Below are experts of layer 4 (counted from 0) of a mixture-of-experts language model. Rows are named down (a neuron's output weights, with its number) and show model dimensions 0-127. Each number is 500 + 25 x the weight over its row's rms, rounded and kept within 0 to 999. Numbers have three digits each.
Before each expert's rows: a language model's description of what the expert responds to. This comes from a sample of Wikipedia text that the model never trained on.

# expert 49
Description: Units and directions. Compass directions, unit abbreviations and measurement pieces, e.g. 6 mi east, 97 kg, MPC · JPL, plus table figures.
down0:490479485497530471479535515463526499516511480474534502489518528457514474486505493506493517506529485509519499467550497497468514494506468560485518539439464484458500529520495469491507518511492501454580487477503496472482492507497474484485483546529495463545496487521477480462515465471531507482517506484489496468480507544514513539509541478502503503532518503471471455465507496504497524536543
down1:473486468465484460478516506507476499556535507446510474494533489491454524464516488496492510496488519501477524500484511535491490501489536483493484475510504477510450510532484511518477536508461511535499422474471468483507493494514483513453486511531506528472472485462510535477504511508529486471483467531529516488467483478498493500532496511454450491489501498527496492510424547482529519478509
down2:513477505496460512460525486541560551492517543510499522512493462487464555474487475538503509533503497503542513483504504547531475512505470482484511510551450507498509500472476492532491498479527544492501483493474490471498496528479535513484517505528483471501521506500440449499509470505457521543528530497543475478492531517512522517546509537492490510514532487514500519482491540509491473494530
down3:474545509453503550447514517499512525499538517465488482537505497501441523490546526502490506507518533480526510478515460512491532525498501497538470505500504460534465473481497506466498541496482488504458517499473548541496471459529491494521479477506463481549494474500508486539497522529523502450517519494526504480479507517504478542517500502476468482539494478457514450466496510534489490493494
down4:494522457545518463497494470465531501470475533449472501498514532520490528483530491471531489493450554554491491501516533473491492513542485496519482480472512516512510507512508531491538478482520490551456476523472499508509507515429481553503490512484490462493505478525499477520537485552468530485493482475492475482508441497505492495519470510478479491487511470495504488515518501524548509471497
down5:434498513485486501500496458456516465512462504538522520508520496523483531520517495545501518527479464495534500468476508523481520496476555517527496470498487484466465442488487470479531504505497569500496495496495478512508522496490515529504492503473513493499505524465487510543525516482492522529454478521455549479488478503459554513525510505468461453487504509480470532507496502539503496507459
down6:498440501477525450532510511490505501521522503508501454494532482504516479504527462466537498469490506453492521500505495514471509527526457494493506460505512510541497529497462495548492461534498476498507444541538505440503492507477521543438452547508487498484465500470500496488507496517472465509483526505480509492493476520512512544489444529503537469517517496489532499502517500495494470518479

# expert 54
Description: Verb endings, clause connectors. Inflection suffixes -ed, -ing, -ly ending verbs and adverbs, plus clause words that, when, than, because, as in seem-ing-ly.
down0:473511457461511505500482491513470508548462511516516483497516491463510507467460460514548468492506476499504488507479526485486497518512453509553507495502463481480488473527466505507510483521508510505520480513463517518526472500487504498472522523496496522464461511491535536484472581545510540537508521520491466474474484466485439511500459518481526492502482499490523553514498492520490438493487
down1:481520489490487456482559541478457504488482446518509512483519506504519523485481479465479473488555522494507456477495472480468495531457463494482478524500476502501504478512463499481482523526491510485517504487514500474517466501551460494472503516510465541485499532510502509506463523495456474504510493460493480522469475494508455561466511499497502546531462490483488522525542464494555514488516
down2:462493523492466518491522496535501484526502501505471472488489499496525482474445531531532535430487512509486489504469539505446503519472500482499500476496520509516444477511479512523476514491506554495484471482445527465534506482518497477526514548474512535512464488566523518469491507498489487459507503520500506508489486480486523497551498468492556524490559483514507506495524484509500505460520
down3:508488501517519502506498556454523432530512511483485520477441515523431524480505486556507489508535442472531487486511511525562481480494485499469466508526505496477465523473537470497525522508506473499493469487506466522519528505486516491491491483533515487499490486481496494525479520519451494510514494527502501512461514479492489489475524473491505513482526536543491546470501525531463452494510
down4:521481520530444508525450517449497479506437503494509517525517476524503544466502504482505486454510512532512507487480491488509477515489483478481504488508469488509505505506485525461512520466484489521493500531448497493518537529523531499532520515524515444524488546512480502514509475510494481509508476474457541483502421495512508465432540492471518524499533500505469532505504520498524503537482
down5:480454511504493499486518517502473511493476503463497484494511473500474521485499516477544466473512531526508469475501515492488511493520540479473491499456528518523508495503498509490527478537529496480524482478503511496464515499532509533474505519481473521496496449443519434491445530522471485472515502503541474518485534539463501519544491523498474489484447516497454528498448424518507510479518
down6:492536460480476528483473481485472488537524493469494514514508492480504508493517519501488514486488511447499472471507493515482524565467496525485481514440457526520485542467492515478457483498519496458455476470522501478531570485508514522520491522492552493521497498515446522517491522513519501484518523504482514468562473515486495463486516493507477476515497477509493452480450488504464505491536

# expert 50
Description: Commas and closing punctuation. Commas after names, places and dates, plus closing parentheses, quotes, dashes and semicolons, as in Newry, Victoria or 2019, No.
down0:514515483458537530533490506499508489504489501531486472498496480471484519536540518466497488513489521531510452530519444518495514500546530513519497503535476522514506469507509514487473482549499503511504522482464519495556517535498486529509494472482561523491513527537510511509519530540549492490462457507506503505544506528530523500470491488506506548468503504511541479435479553485505514513526
down1:498528494544503490518473538503482512536518480505449513470478488508535546484537466512519496440507494471496503521543505479505509482497528503452520490494482490502474507524502484504493531475491532514493478493473541498523498504504510496513487468523514512477555458507533524513523501483497526513525466503527476441469491456503526558493517553533482490515527525528508451550550501493511522532504
down2:539514513477532470516486532448496475502516483478487488511510488476485482502499472504498468488513486526490505491494512539515471463537495492482479519500444524493445511510519546481435518466528519468529500504454503546539535464537529510494536516461494473470499485522516475518494499495516522486491521520436508539504458472499522475483490516490485482513513536513474480470517467543522472479530
down3:512522477484520455539503538455473510526454426498487518512500447501513492510494522460495498524514507487520479489493512472502502469494497502527511504498473507466494451508517492494473511491516512489485478455536500476501542442529449497518465469473494514472501472518553494524449517529478483480468489492482507511482485509506514524493498466534446472482525517506466491489495511513500426487484
down4:521491498505552526453453470509525531527518497479489481509523504483476517470478517509439466447507516513531498504446473516504517507500491511511469489502501511536509481467448563476512495488495493520482524495528499529518493445522492501498516503529503438479487522523515549495418483494514493496524489548489497544497492455514516502493497516490500496492491489521475498499536519517485519553487
down5:500472520515466527495470484515501453484500497548465489510531533526493463472528497474495544506516492506461524495504507499470485489518508550443476512513505511510534510478495523488493513496527512450479497553493501485482507497534530520463492526488469554499438459486519499465512526525533494475488488514455483509494484466539525503507536497460482473466523526489503489497459507467473552523524
down6:518490509487490531482493532523496513491556497540479452447512475447503515533527505470474491511507505524502506483517474509455491522475489523516472508450526525522488501529500549461507528519489456524490478532463475490469521497507497499527558491462467505525493480497529522501478482510495533506483463520542520520510534494492483523496508535510504461541536498530467469473516488509527493519437

# expert 46
Description: Numeric table separators. Pipes, line breaks and periods ending cells in number-heavy sports or statistics tables and name lists, e.g. 41 | 45 |, 1–4 |.
down0:513508511464552499479505539514492490531519501483531509510523518477513504494523494477494497566522496524455515493564472510454502468468488460506499498505516511519479452470518506484510516483487519509573511460474470480477503499492495497501476520503483489521502482489512462501527519476500481520503494455471484482548516502427511520505491464459520533570493469491490502530493508507526514460522
down1:542500540525470490519462482498475510557498496498498486478513492520424499500452488489486492495482496522494493494501483503493456506543508469485476420491546477471481540471464519519498501533499470484473545516529507490496510448525467480477512498520491504472505503509484536501542487510492497515485509503464521499517479486561478513526483476477497505495506486512502506477509466489439516530558
down2:499500445475498517485467507463492467493496540535525500499446502451521502502473470497471471465497469471528531502472523508446486500523460503483490460484507494499487486498476518477497521487482548538506477467430505503506526540514537460501504503519498529516504505483496525521476505534489497515505468471495495518508434492520506491523494493485421505554540506496514486507464488507483503508464
down3:507469500542549513516495527522478496500478529477492515484493491491471459502517491466476529530490526522530505486514537524476510422491502499513492497526507456519508503482523501450473456548465499521493502497493499493461465483531489479512451526453515462485471480509490520490528501563509460480523484489464511461466505495478466537486484478544496497503517504537510494499521488518465459469526
down4:450474500524476554470493541534517490507515489501502550526511477507513507515524494455495526531511500534511485498508528491505493484507505480530509487556510479441501498486507447458483463527535479506490484512505483522567482490514499511519485475494490524503485493497474500533555490501504551502458531532495500485485479494513523492484475503483427473499547491520469498495548537453515513501499
down5:529483555490459496497520494526485498528539492514479520537490502514516506492507477524470498514509521491491450523511487519485488521501458486476473500511475453481525487530507527539492521458475509487523539485529478512492473474516514431459530483525487486511491487520472475496553507474482534540495504500525499469561467495504456517488534519492506492528522481491532534548488480564477532497500
down6:481474505536488527550522439530493504564517522454505503488534552475553466458517495512495512506489517492480445526493497530522517513484493469539485513515546487515470506445511486520474462464489500475487465526486533512497491514451505501484456502484473499457497503486532465482513512508538515508503501482506468495513520509514491506546533506534491480500469500477501505530489498533497545482512

# expert 23
Description: Places, dates, locations. Place names, country words and date or number fragments in geographic and chronological contexts, such as California, United States, Sep 1946, 1994.
down0:516530510519484462469524508525521496506491538471516481482506510525494566489474517539484528490474500506495461465515504466452510506509533465475548492526460484498512470470510485523466495510509490521500528525457500490512539472509501471485522506472511506482555488456529463491520472543485542483483533496461489535491524529466485503468505479447496488519475482505470526449471543499480481505505
down1:433471507537486479498506491461491495475475521474484527507501542516545542519486532480507509490494506491459470474520554520500498502510513502488522539511523447512501500489500489485530428525507482523491507482486494512490501508492502506484483520500465516509489521535479533483455454511482519465460546483493522510473465525500483498469516499479510481484454498461463504471457456514523490543552
down2:499503501481477503510491503501535463513465504498489497522502523486527494471493525491529487476488494495466494472521457489490524536501498490505481521461513531471467488499477482472489515507463454522517473503540505544518517511514478547485531476436546489507553482495515528474516533541487539435526514525458472518514449524512542464573497490499517507512475532522503512474536500491512501494502
down3:480499448475558495528458505497479473513506514540532449476502508516465518513544498512492539458513564490508548464463502452535496481476478519503492493502484514492546485459518472496532455521489534464507483511527506492503503498478520466496482523488540493511511521474524541458520506512465491462487495486525507469507513475474488528537499507484512498468474513464490525508524529488548508506500
down4:478554558436494503496522523522489425491465489534523523473477492480456504505510490489509510470516503515481471498508464491512510517478530485518549510461468497467505445511516520494472475516483471504531487489503511513519520532492503506519513520530464506512484553518473508508510476458517514510500504489510542512501482482537482533514489471526496522529438546487526544520462474502498505500523
down5:500513463520475511473474509511508508476500527542497500494555514491569451503522526494500519489514495525517497513479451489526489506508517500495517465493477486473501479508505507496502543560499485511471529526487491512500509465539496519548502492486543481481487516456526464480526483487461519550446477492487532471476499466560515547495511554470458524519526508463497479515483486477497496503521
down6:525465504487501498525471481422466494511503548480495492523510454493496490516458493518501498536475472506543518504516492533491529526512525480510480508468487505515494457512471497468528475471535445503501517546531539474503505523507541537513483502481546516535466532533518548546524521533519508523474515538531514538526497503526507459489498490497496493497521502467500493494533502479453509486497

# expert 4
Description: Sentence and cell ends. Sentence-final periods, semicolons and table pipes closing a cell or row, e.g. asteroid tables (JPL |), and heading markers ==.
down0:491510555509474462511524520500480527505465527519495535557525483440509478486549497524476502450519536482503460490501441495501524500514526497514498502523493571509475455519463501518482500517497490483543496524552508499476460540494499524498527476495490470493497467464472509490488481499485500501515434507482498501523501517484480501495480504476466482489470496488476478490534519556494477534493
down1:495511452521512532482501493525541517479580493480513472497451521537494543513494498501507542530457476517478483476496502488500489491478517470517533505528488488500520521494481472519491504476443504502520519529480503477513477495479482498530470503472493514493424473539533501549485527518541483483517507466476486485447501540467475465508535482474540470468488494501468499498532491515500497471492
down2:501474539521518512517504466517499488535528501521504492471564522514506478550497506448496542510465533552468535496475470483535503524491499530504510523477495485462511532486504486501501499496518503530489506480544518503530485489547497470519479530491492513548518506529506429486541475521510474502505499517482510505492512493478514549444501474453537502542457470484512467493468525519504524502501
down3:537463498522498556500485490506544500492499467520518493528515507463476514503465500519504505516528485528509543496470508489555515508484541520496523479499472467507516503501469529504513482499499497516507540487504503511506540478504488525500480517515525446529520544531498532483503479501524493489545436534555518492469537505505502421497544486517490477448529505470512520492500463472486494549500
down4:494542440536508556506510503507493511498464532481524495556515484491484499457538506479499503472487501451478515515473555503476470504510455499494477502484472483491511455521499509488502525500500486553531485463514480472471484491517508496506542487497521508499509536506495486486507516536485516517490550430490537472463480532494485530539466487486508503497509510483523526506524564505525483473459
down5:489519523511494515480455520491443558528495547496491488525498494479475525498503515435522480505490487543499491472502505502472523515506502518496511490536500505477466540499479478492538501464543540536483499482498462480515496481513500504519482450561516507481516532448469514518454474508520546505487511521494480515538498476488498498475459552486442479506505539528484502481480498462501500527486
down6:563495444542461538527502542523491521519503479457506505499501497484454441522481457504484475511494517512463467516495514516503488488481433480500515498514473480472512468515526507462508454501481551516511466506475495530484448508491464487451496509535451543511543495501480485528485459465490513514498516493469492530506505496486494510526546483490517508515516490497499529477516480496502510477508

# expert 31
Description: Common adjectives and name endings. Common adjectives and determiners like a, their, public, local, German, military, plus endings of place names such as Roche-ster, Short-wood.
down0:515520528471458476512503501492494495531532484484486537547479434527482502512508519473489473501505488517504488502515501506472518510480487479522515486441503474482543436501505568511493448492515509458499539505513454502463522486504512499480513497497519513504495513524501516492459499501478488498547522499494462483458538540523523510471501461482468539505549480523513440508523461510490479478501
down1:552502490521545516479533458487469525517504457500499464520489503516472519480519504565503504499458493479482457494520533523493505517477502523517470554482503511521506519515503513458507502540538495521484465520502513545517450476478504513410511446487493510507532463496480527525472502536532519488475492483491488515489492507501494503521497485475523528525560511484533490507485533519485525496504
down2:526473496455534518461498483480502467482506462511532485495476509472473493487490505526508549527495486531525481511487471497491495473492494515476446483507476510452482500484505525525480494525508474528466509555504511486513475508525523535468542504491531471503443556535500522535504479510493503523464450495491523517511551523483487479470461489496514521474511508468530491479539530556516483461480
down3:514546489502500518515515532502543487527490562485496530476483483496470514521516520533497524461488518493463508513494499503484481515532512527506468520514545481483470499483538538498479469497482518461541511493465510515539526439517487427493499497500505472517529483511509490527456474533495523480542494492503555506453479540545507493515509467514549505501503500517467513450479519508470500490514
down4:442491493477525496455542494487480518539523496499496513525507468460477471536498505470501522501548519501516472502468485483521474515515501473459508496500504506514509510542526527499465485498468485528459492493485508494498510487520489484478487523499484491479519482459514494486484515525535488455526480504514496484516463511497465543503504477504495561543521434476506593495494507504442497468466
down5:512452487487524492514496518487485502545474484479510534476483504491482538488503540540526523509505536511559491503475447526495547505495525496492545477552523463531490468438531472500470452505518493510484510524517501476496494511509501504537488513529467453520492481490494493519503497482483519456508452495483477543514525491531484491513485462549450471504474514463503524511487517515498511529466
down6:448519524524487488481458536463476490488505471531498506518509527514471523472494496480514508485505524502525515504538513577490494548512501516472495508475457497509468457514458485530486447494503509489489508540485476517487495501467495531540525538430473475501532537500492487483502507493482517515525543549515463482512516503495526488540499504470514504531522508478547513470499542493481537475510

# expert 6
Description: Second word-piece syllables. Short word pieces right after a capital initial in proper names or words, such as Z-ur-ich, Bo-ur-nemouth, D-ur-ing, M-un-icipality.
down0:529513498513472525489520448452517464477527537506451516481473497507473491489492502480500484493514510479533474462477525488500513509507503526483481466465497461487462584455497525499499479565504499550529502526498485534524461494484542501485501483491497504504508546504507484477461516450464481470504462486495507476529519488509486507504476502462490506526498548521518485528486527500445513511519
down1:532528531514518477454529554525468505497495525541446499486504481471523506520521472497441490506536483474503514508556503542515514464484458524496491474522504440479503483488472522482536522500512501552501524495474515486514537519524561497517475484487479488506445466450507497492495484464490512486521495464496521485511508523523532513490524489522472531481467549523503495512490488488501500518483
down2:466493515506511518498485498513497494510506458519509516492472496542537550514542501527522495496485549516529473529507468489488502498476469477535499491497524489491482494485517496496495462550459496534469531503471560490466477456500522504482475563508511486468481477511552496480512490455476492506509438501517509446515470504460518490458488529484476530484513512501554517479513535501537501468491
down3:518488491498531480469517505530559499512508538480483475498528543480452502476487503538465572481490426508517530501494514528493545497452510471492502521455477467521472532495456525465526475504514509516519524525508449509489516493506540503518500503508515495516479488502476518521507484485507456525491523511488522485523464509523488492485497496470442507512484456484487468514535528530456501487503
down4:509472496471481544486486493450507491505493500459497447515486501501448536514546524493459529482507497509469472485553492513526504478529521478495535460534485498525525478513541544530506475503483543496496492476476484492490545532520479494507512512491502474495474518492507531502506492524555509525532553529515517509485511557519463494455494493507503486484494490522485479522451512555507457482525
down5:509521478503528491494459469490552532526515493517444485542467433517495504510506466526549470508490525533511492545457473459524495515479499490486471519496491539524499485488486476488543495487452529580469494516461465513520479473529527521479523520515504498506496519454508489503478464523502470504477509487514465482507502551478502489476477489501495479488492511496498494503498538543488529489512
down6:464486550512502537531495517501506491506486496529539528542506474505500481515522491514516562505514504526444528483473469508504496518527469460513527512500510522507488480509496501534488545490525473491479492467513496551473520496543474474479509478515497496459504455581484494526536510463514515505525526516518484542522464473486507527502482501506518519550457486466458507475489522481533491519529

# expert 58
Description: CJK bytes and number tables. Raw byte pieces inside Chinese or Japanese characters, plus pipes and semicolons separating numeric cells in statistics tables.
down5:492510505515527518500513509460492539537484511480528534492523525532463501468487497489488509505467535541492474524504477481482485506467506572481501490537540534529494521488496477512465460491501471475519511494465521505522511470447494482466493499517527490493506472470496531501448557478525511507497455524525527474530491553518486477502523454506554513484522495484510457523512448500493523507515
down6:525552497486507500510474429482501536511469456498524519453521529480485524524506479484492497511537514475495500524527511514478522469511496523508486508519501449495496514503507468506493486481498555560538523483499471512479459489469540497466466492495497470498476481548505526516478531528520492489516490489494477537476540501504483549474499541491502486546471529477493529472523494552546493472489
down7:462428517553489494503502497467500523485448491531507488483464488498499491520480499498486535518482508513530527474494488542513452464486510459495475480515527521483509534521517515478519530512513469472452491500475522505516494479480506510492518498477500522492510464468473484504434480505507484493521532469522475499535532498491509497502502480586548475523523484561516543479505498483489531512512
down8:515478499489493552503451517508479522464507486546533466534518515532556521543509499503500519465475497527473553519496522464493487472505494526494461502494497511490486456502494530523523508453486509480505455510478527479500495490466472480498530544505529540532509491538493504491499530469497503521448476503476553476500526501509512505483516467496497526483510496451548451524506483503520541532476
down9:542513480477514473466505500507500524479501500462511490563519509471490508532509505485500472514525514498500513509494514505537476475537536464509507502534484507535521483485465521525478526498503533459480516446506504492487481509545524504535559491510494473475530492513517501487481533518427485525571489492472503461538534501535507458510501512529473517530515510507513542521470465491460512530497
down10:497507483469533486511494540467472506553462498503508516479508494528488515525536516534463470530463481523544526533494462507532501498533476488506453518524515487490518509554470509538490567492504517489519478481477459503514485503503514507523531500510487540428543488488495454523493525495482471531501525510484542508471459513482496533538497477480495530488489515506524513519464509506510466526526
down11:551497543471550504497534517503492517550492506499443480494493517489508492507509568492478551492493441512499482536511489507514528534493486532489494472511501495492522522497458531472482502472490522515483487482548472505520497542505503460499500476507496547480529498473540487527498525478535521487500566466491481541520519507501466510469490480480463506494491494496500515443473488459507539505490

# expert 53
Description: Mid-sentence space tokens. Standalone space tokens inside running sentences before a following word, such as "on the ship", "was scheduled", "within a few".
down0:486527519460495479487502525445561505447455526487474485519532505514499508504519507480470490492508525498512499491465490497495521528492510513521492508451513497539544488464520520500586474469503510511493493465493498473497508473547513526514527518516555522535504507478511558481503521483504475533510473492470445513449474521509482484513499493476503457465470509527505455497514486486515500509498
down1:531495483502502516509550447540516490472550533497517512562498523474506487498500485522535499510493490488543470478517500544512514479530496481473479529492483474494501509555542500513528478490477491500442499489453493480574482529515505508481516479506480461464484479474519514487522525523466559496517506496496500448471477514515451530499474533488485482492481514505516471528502526506503504462509
down2:508482444533477515477523507516526466497473465476477515521485437483481493477519461491461525504499480498479511532460512525511517547485509522470481522489507491489478499521487522459503515480577517549504491444487493496472469482537490502513508518529497490491533487466513483511516502476525509543490523485466535519483500523504526496501532488497461503452532485556526516495504474512531492461548
down3:506451547545494532502496512522475445473462532519494486511493527519458484472537458485516493487470480466540504482517512508513528492480551468497501503487510506500542480541533534470519500518500477476485546489495505485511488491503455456490452509536525466533537493467513553548458532493493498524508501509504507498496519478499538534519477476535504515504547488530514509499493497525483470517493
down4:486550502492498487550493508499527524489503530499492472512525494519499481471489469515511516483459484508498480505482497490478465454548476446484508493508506528522487533507520474484485516493539482488494479522469516514506441509524528499489536515538475572533469483482502551509477485514470458483502477499478505512526495471499507520494431425515476493493539476511518472462502514499535465508492
down5:494536481503526491480528462490478477503501486513481504525528526483537518504492516501527496506541487579563513444473493480507532513454562482520457479507519510496505492506475480516485484526463505473493554480526498453471474431487517483501487532511508482500481478539515538520506496509484509478525466557479516486510463500506475512507525501516499497543494515508502491499493524511513483528452
down6:510501489521508465498477541473505503515492518499517509529505467503496525515522487488523480504470483464474489475478494556469524496532506542518446493513506506542538483510489491542479493463428550469508509486486520490525538497478512512513548493525474520519496529518557469457474492552477486524482467485479508462484499481474495496473497495507555479526508520478445496495499498505493465507453

# expert 38
Description: Pronouns and abstract nouns. Possessive and subject pronouns (he, his, her, its, their) and abstract nouns like success, production, development, support in running prose.
down0:520519499480493466504481500536469461545504480500461518488488533502454491517490496488526474532536494510463542496464496521480511498489511540444514506501525542515529483490518517496544544525568510488496495512460512555491529500511476488498481492462459458484518489498532511530493501525468559490457472511495531501494493466501499520486515534458520523465482517517524502525458522464497511496485
down1:492511518522469519534467493510531499424511499483487472494480483522472483462477476540497520494493486539515508498482476477462511507500524508522514499481496517502457471524528437483513521506506491493464485505478507485526477510458502527453479483475512526531475488500540503495441478439515519553529529537510489501498501498529487492468504482478463533506547502505475477474532459472518482499451
down2:528481468497513478497509522542507508461484455494503522512489517527522532515540477509482500491494501549475506474512427552494523482517490497453451492512513535506547509499487519524487468511502533476516502526472593521480477513500493504493445479522489520483498514512489478519522511484508520470508466535460540505504543486462509500485527534507515489524483492477493496489498515557471486495524
down3:495495451476515524538499487518482512530524482487520493463516461480465523516464484488496534530493519558528503509513502483530501466531504481527521509504483523489506475503487512514440524481509544543501541506527483484467475513507480503494474482441484495504532508457515562490467518513501515494474503512517474461482522486449498510505508542518448497502488484445519473504507562473473472485501
down4:485464506512494487521496526515474523543486481477470486526516510489521514503522491496509444468507476486503445476505501507487480480517518478509510525476471523481429525479550477497467474484535495535514494464475516517466480494513462532482496463554515520497534490527523478521462487511530462533459463525498534500472545543501456497500487482501517472496521526491542475460507497492496535479528
down5:488495501510510496479479545516495481480520493517525492497540471508518542476477434483563501523513490477552441503471492551533455486480477499479455461513464521491488518510466530503516481511484465496517519475515522450486491558491501501523525491489466495510482479521494540498443473529481519496505521523500506493482491503483535511528464519506513466498479548459490478458499485521490507490505
down6:478441505522536519458515505548465515531502551502478470542519545518522502555512508550483498458504522505462474479489538515520501514523503489549498503507533536501484496505492494472501505514496503499478517504503451475507522481517544514523502449507492446491520470481552488490500523479494498483503445525509510472510516517511520509473537501506499498485485538497486531564483445513517501503498

# expert 11
Description: Space, article, line-break filler. Bare space tokens, line breaks and articles like a, was, were in running prose and table cells, e.g. "and then", "fighting a decision".
down0:504503449483485531476501490492449472477459496487496474505504441549502512507491528490554495520491546511514476487497487485508509508521511494499519507551504429498472465506481509513498471511458490535492488466501455438500499499492516510506531492532495499538502523506491482484469519493496481486524522439510472485523516563485530491509510490482449510506573537496495509452510504492487498501504
down1:515518476539481528509471488511519527522496494474497483472507524491485502472518500511484503502499535432501520483538448488499504487497489539503462503490499480465507496512498529558471485531457526462516460509504509532511475500525479508484536550523505510453487495468506519475516545507430525483490533479509437482503507488499491492498557492546487524495542479477470523489474510516481482523458
down2:509532519493508494468478474505467478497461473497502521466497535546490557490526494507450504487538490505522471508506495476530496502491534493488523520503501549473499453519519524494507531507483492518538485444452481490476502531553509482543509524487529533526515511529482534504490462536494513533524492490507473509482489521477474503473472450546518523513494521499505474496479511523428467522467
down3:479486509527502492461502459484479485514500545568483459503520508486517496509464540521547478547474484478464496479497504551483485464522467533462523493492458494511465508500526483524497489518539506485450474533485570500522514519452506526451488496476504487482457513503525477497523505465524517505482541492510522502488513475516477510430523479497513488496490487487488497509509518528527480486488
down4:492538520482471512476453488476522509480461577488505546507491513467516486459437497492479480426528475471498472517521520522522489496493428453490486469490485508526489487521519492512505560497510528516562471513496532499480505486514517495471491531522517495500509485515523488457517503480495511498526494512528509503520502471546499509492481508492474516495483478525477524491495486493502558488469
down5:476521483504513519457508482492507522520497501443472543503518506503444499462539520488535476515525486468501465508503502507541511500526513472458528462456433504541468491500512521504495526525506507520489524535514513512475514510481487502497508492516472461519486499493511448500468534511474510506500485494511481509467514556502507484527487512479514458508494449505493503473539536514515466433557
down6:522527438491510543488501480531475483496552465464481505527493547497475525505518490493525520533533529487463517518472512527512488518481468509492502472557486470460494497504504530438475511490482452476535515505493479500511499481486504523497511538450518540448460524518491481483514507482514498454488505472473521532511506505503506505544457503486498507553457460486495512480501483479503496481531

# expert 52
Description: Plural s suffix. Plural and word-final s endings, e.g. weeks, ranks, cities, -ers, -ies; also s pieces inside words like spon-s-ored.
down0:513515544551515448513481474494488475548479526488498507495489500500550540514514502498534467517496503510488496492490537462508502537463481533448504491515494501497487512495498494501484497523499493527506514506525533481471563516503462527520534515465511495527522496505520526470517535538494512492490504430488518491490474505495480464466523457489501528445478532505530458555469527547512513528508
down1:483559534493486496462503538500484507523519513511555518512505515507509494479479506523516499471476513545507476519495498523555503518535500547473518500510538485486509491508516480527543519452527479501486505524537503468481530512426477509489524538519509476480543506464548501519569524508490483521522530505499478519526475465485494518490480541520490489489521521529465461473543484503508501474495
down2:481497542451499522473508526516476497485505511526508498486507490470490489505469536482522476486486549484504495533533516475540520499502513481532567517505503510463525527482432489489543518523530502451467448524474539478492505521522511515525486481521508489532510505527523513539509518503489489483500453480460539477536468527520512523462511471475542469489507488496495527514524489471485545465491
down3:524503506508492512530534467501466524465441522524475459486468495464496511467530489555506507502540523485504535492432501502465500514516513507554513534520490503525507533513447552543513483514488492504506507518499526542536509502522462441519482498486546483496481490492530522510529494523490468500495467485499495476493465481496506504471494493488505460542516528476491470483511555473491486503476
down4:481462489474500489487477513509483522491473508546478472524519484527513515494553497517504499529486530530510511517496436474516476508476479466478481528448506493493482496442538533500518534472502481493493466499496523520499521522504500482497537504532503492490504492519505510526506522474474435546508490449510560526500500470507501525571488526526490544535506467512532493481520496485508476492442
down5:463539495511509460486481476452470494478474487488491489502502499495485488460539540511541492521477513483516461533477474501505482511518472455495489476498534445510517486475498559477508449455506529481497516467489496434482437498495511507497481514540479485550509499512529476478528481537526528506498497525520500491490506483540506516514490532466476522527491512461483465531530497480485507462490
down6:533504517503534495521568492481494509513471468483492500489465497491429513419527536519510486545499474520491496521542480481494523499512456471468492494489472488505545509492526517455510502517445520496500492526513555456482515496496459506503531516505487498547507495500520466482486525483469534475518523509490508480480515492489538509518531488507477515521537508444535529493523498502522475483510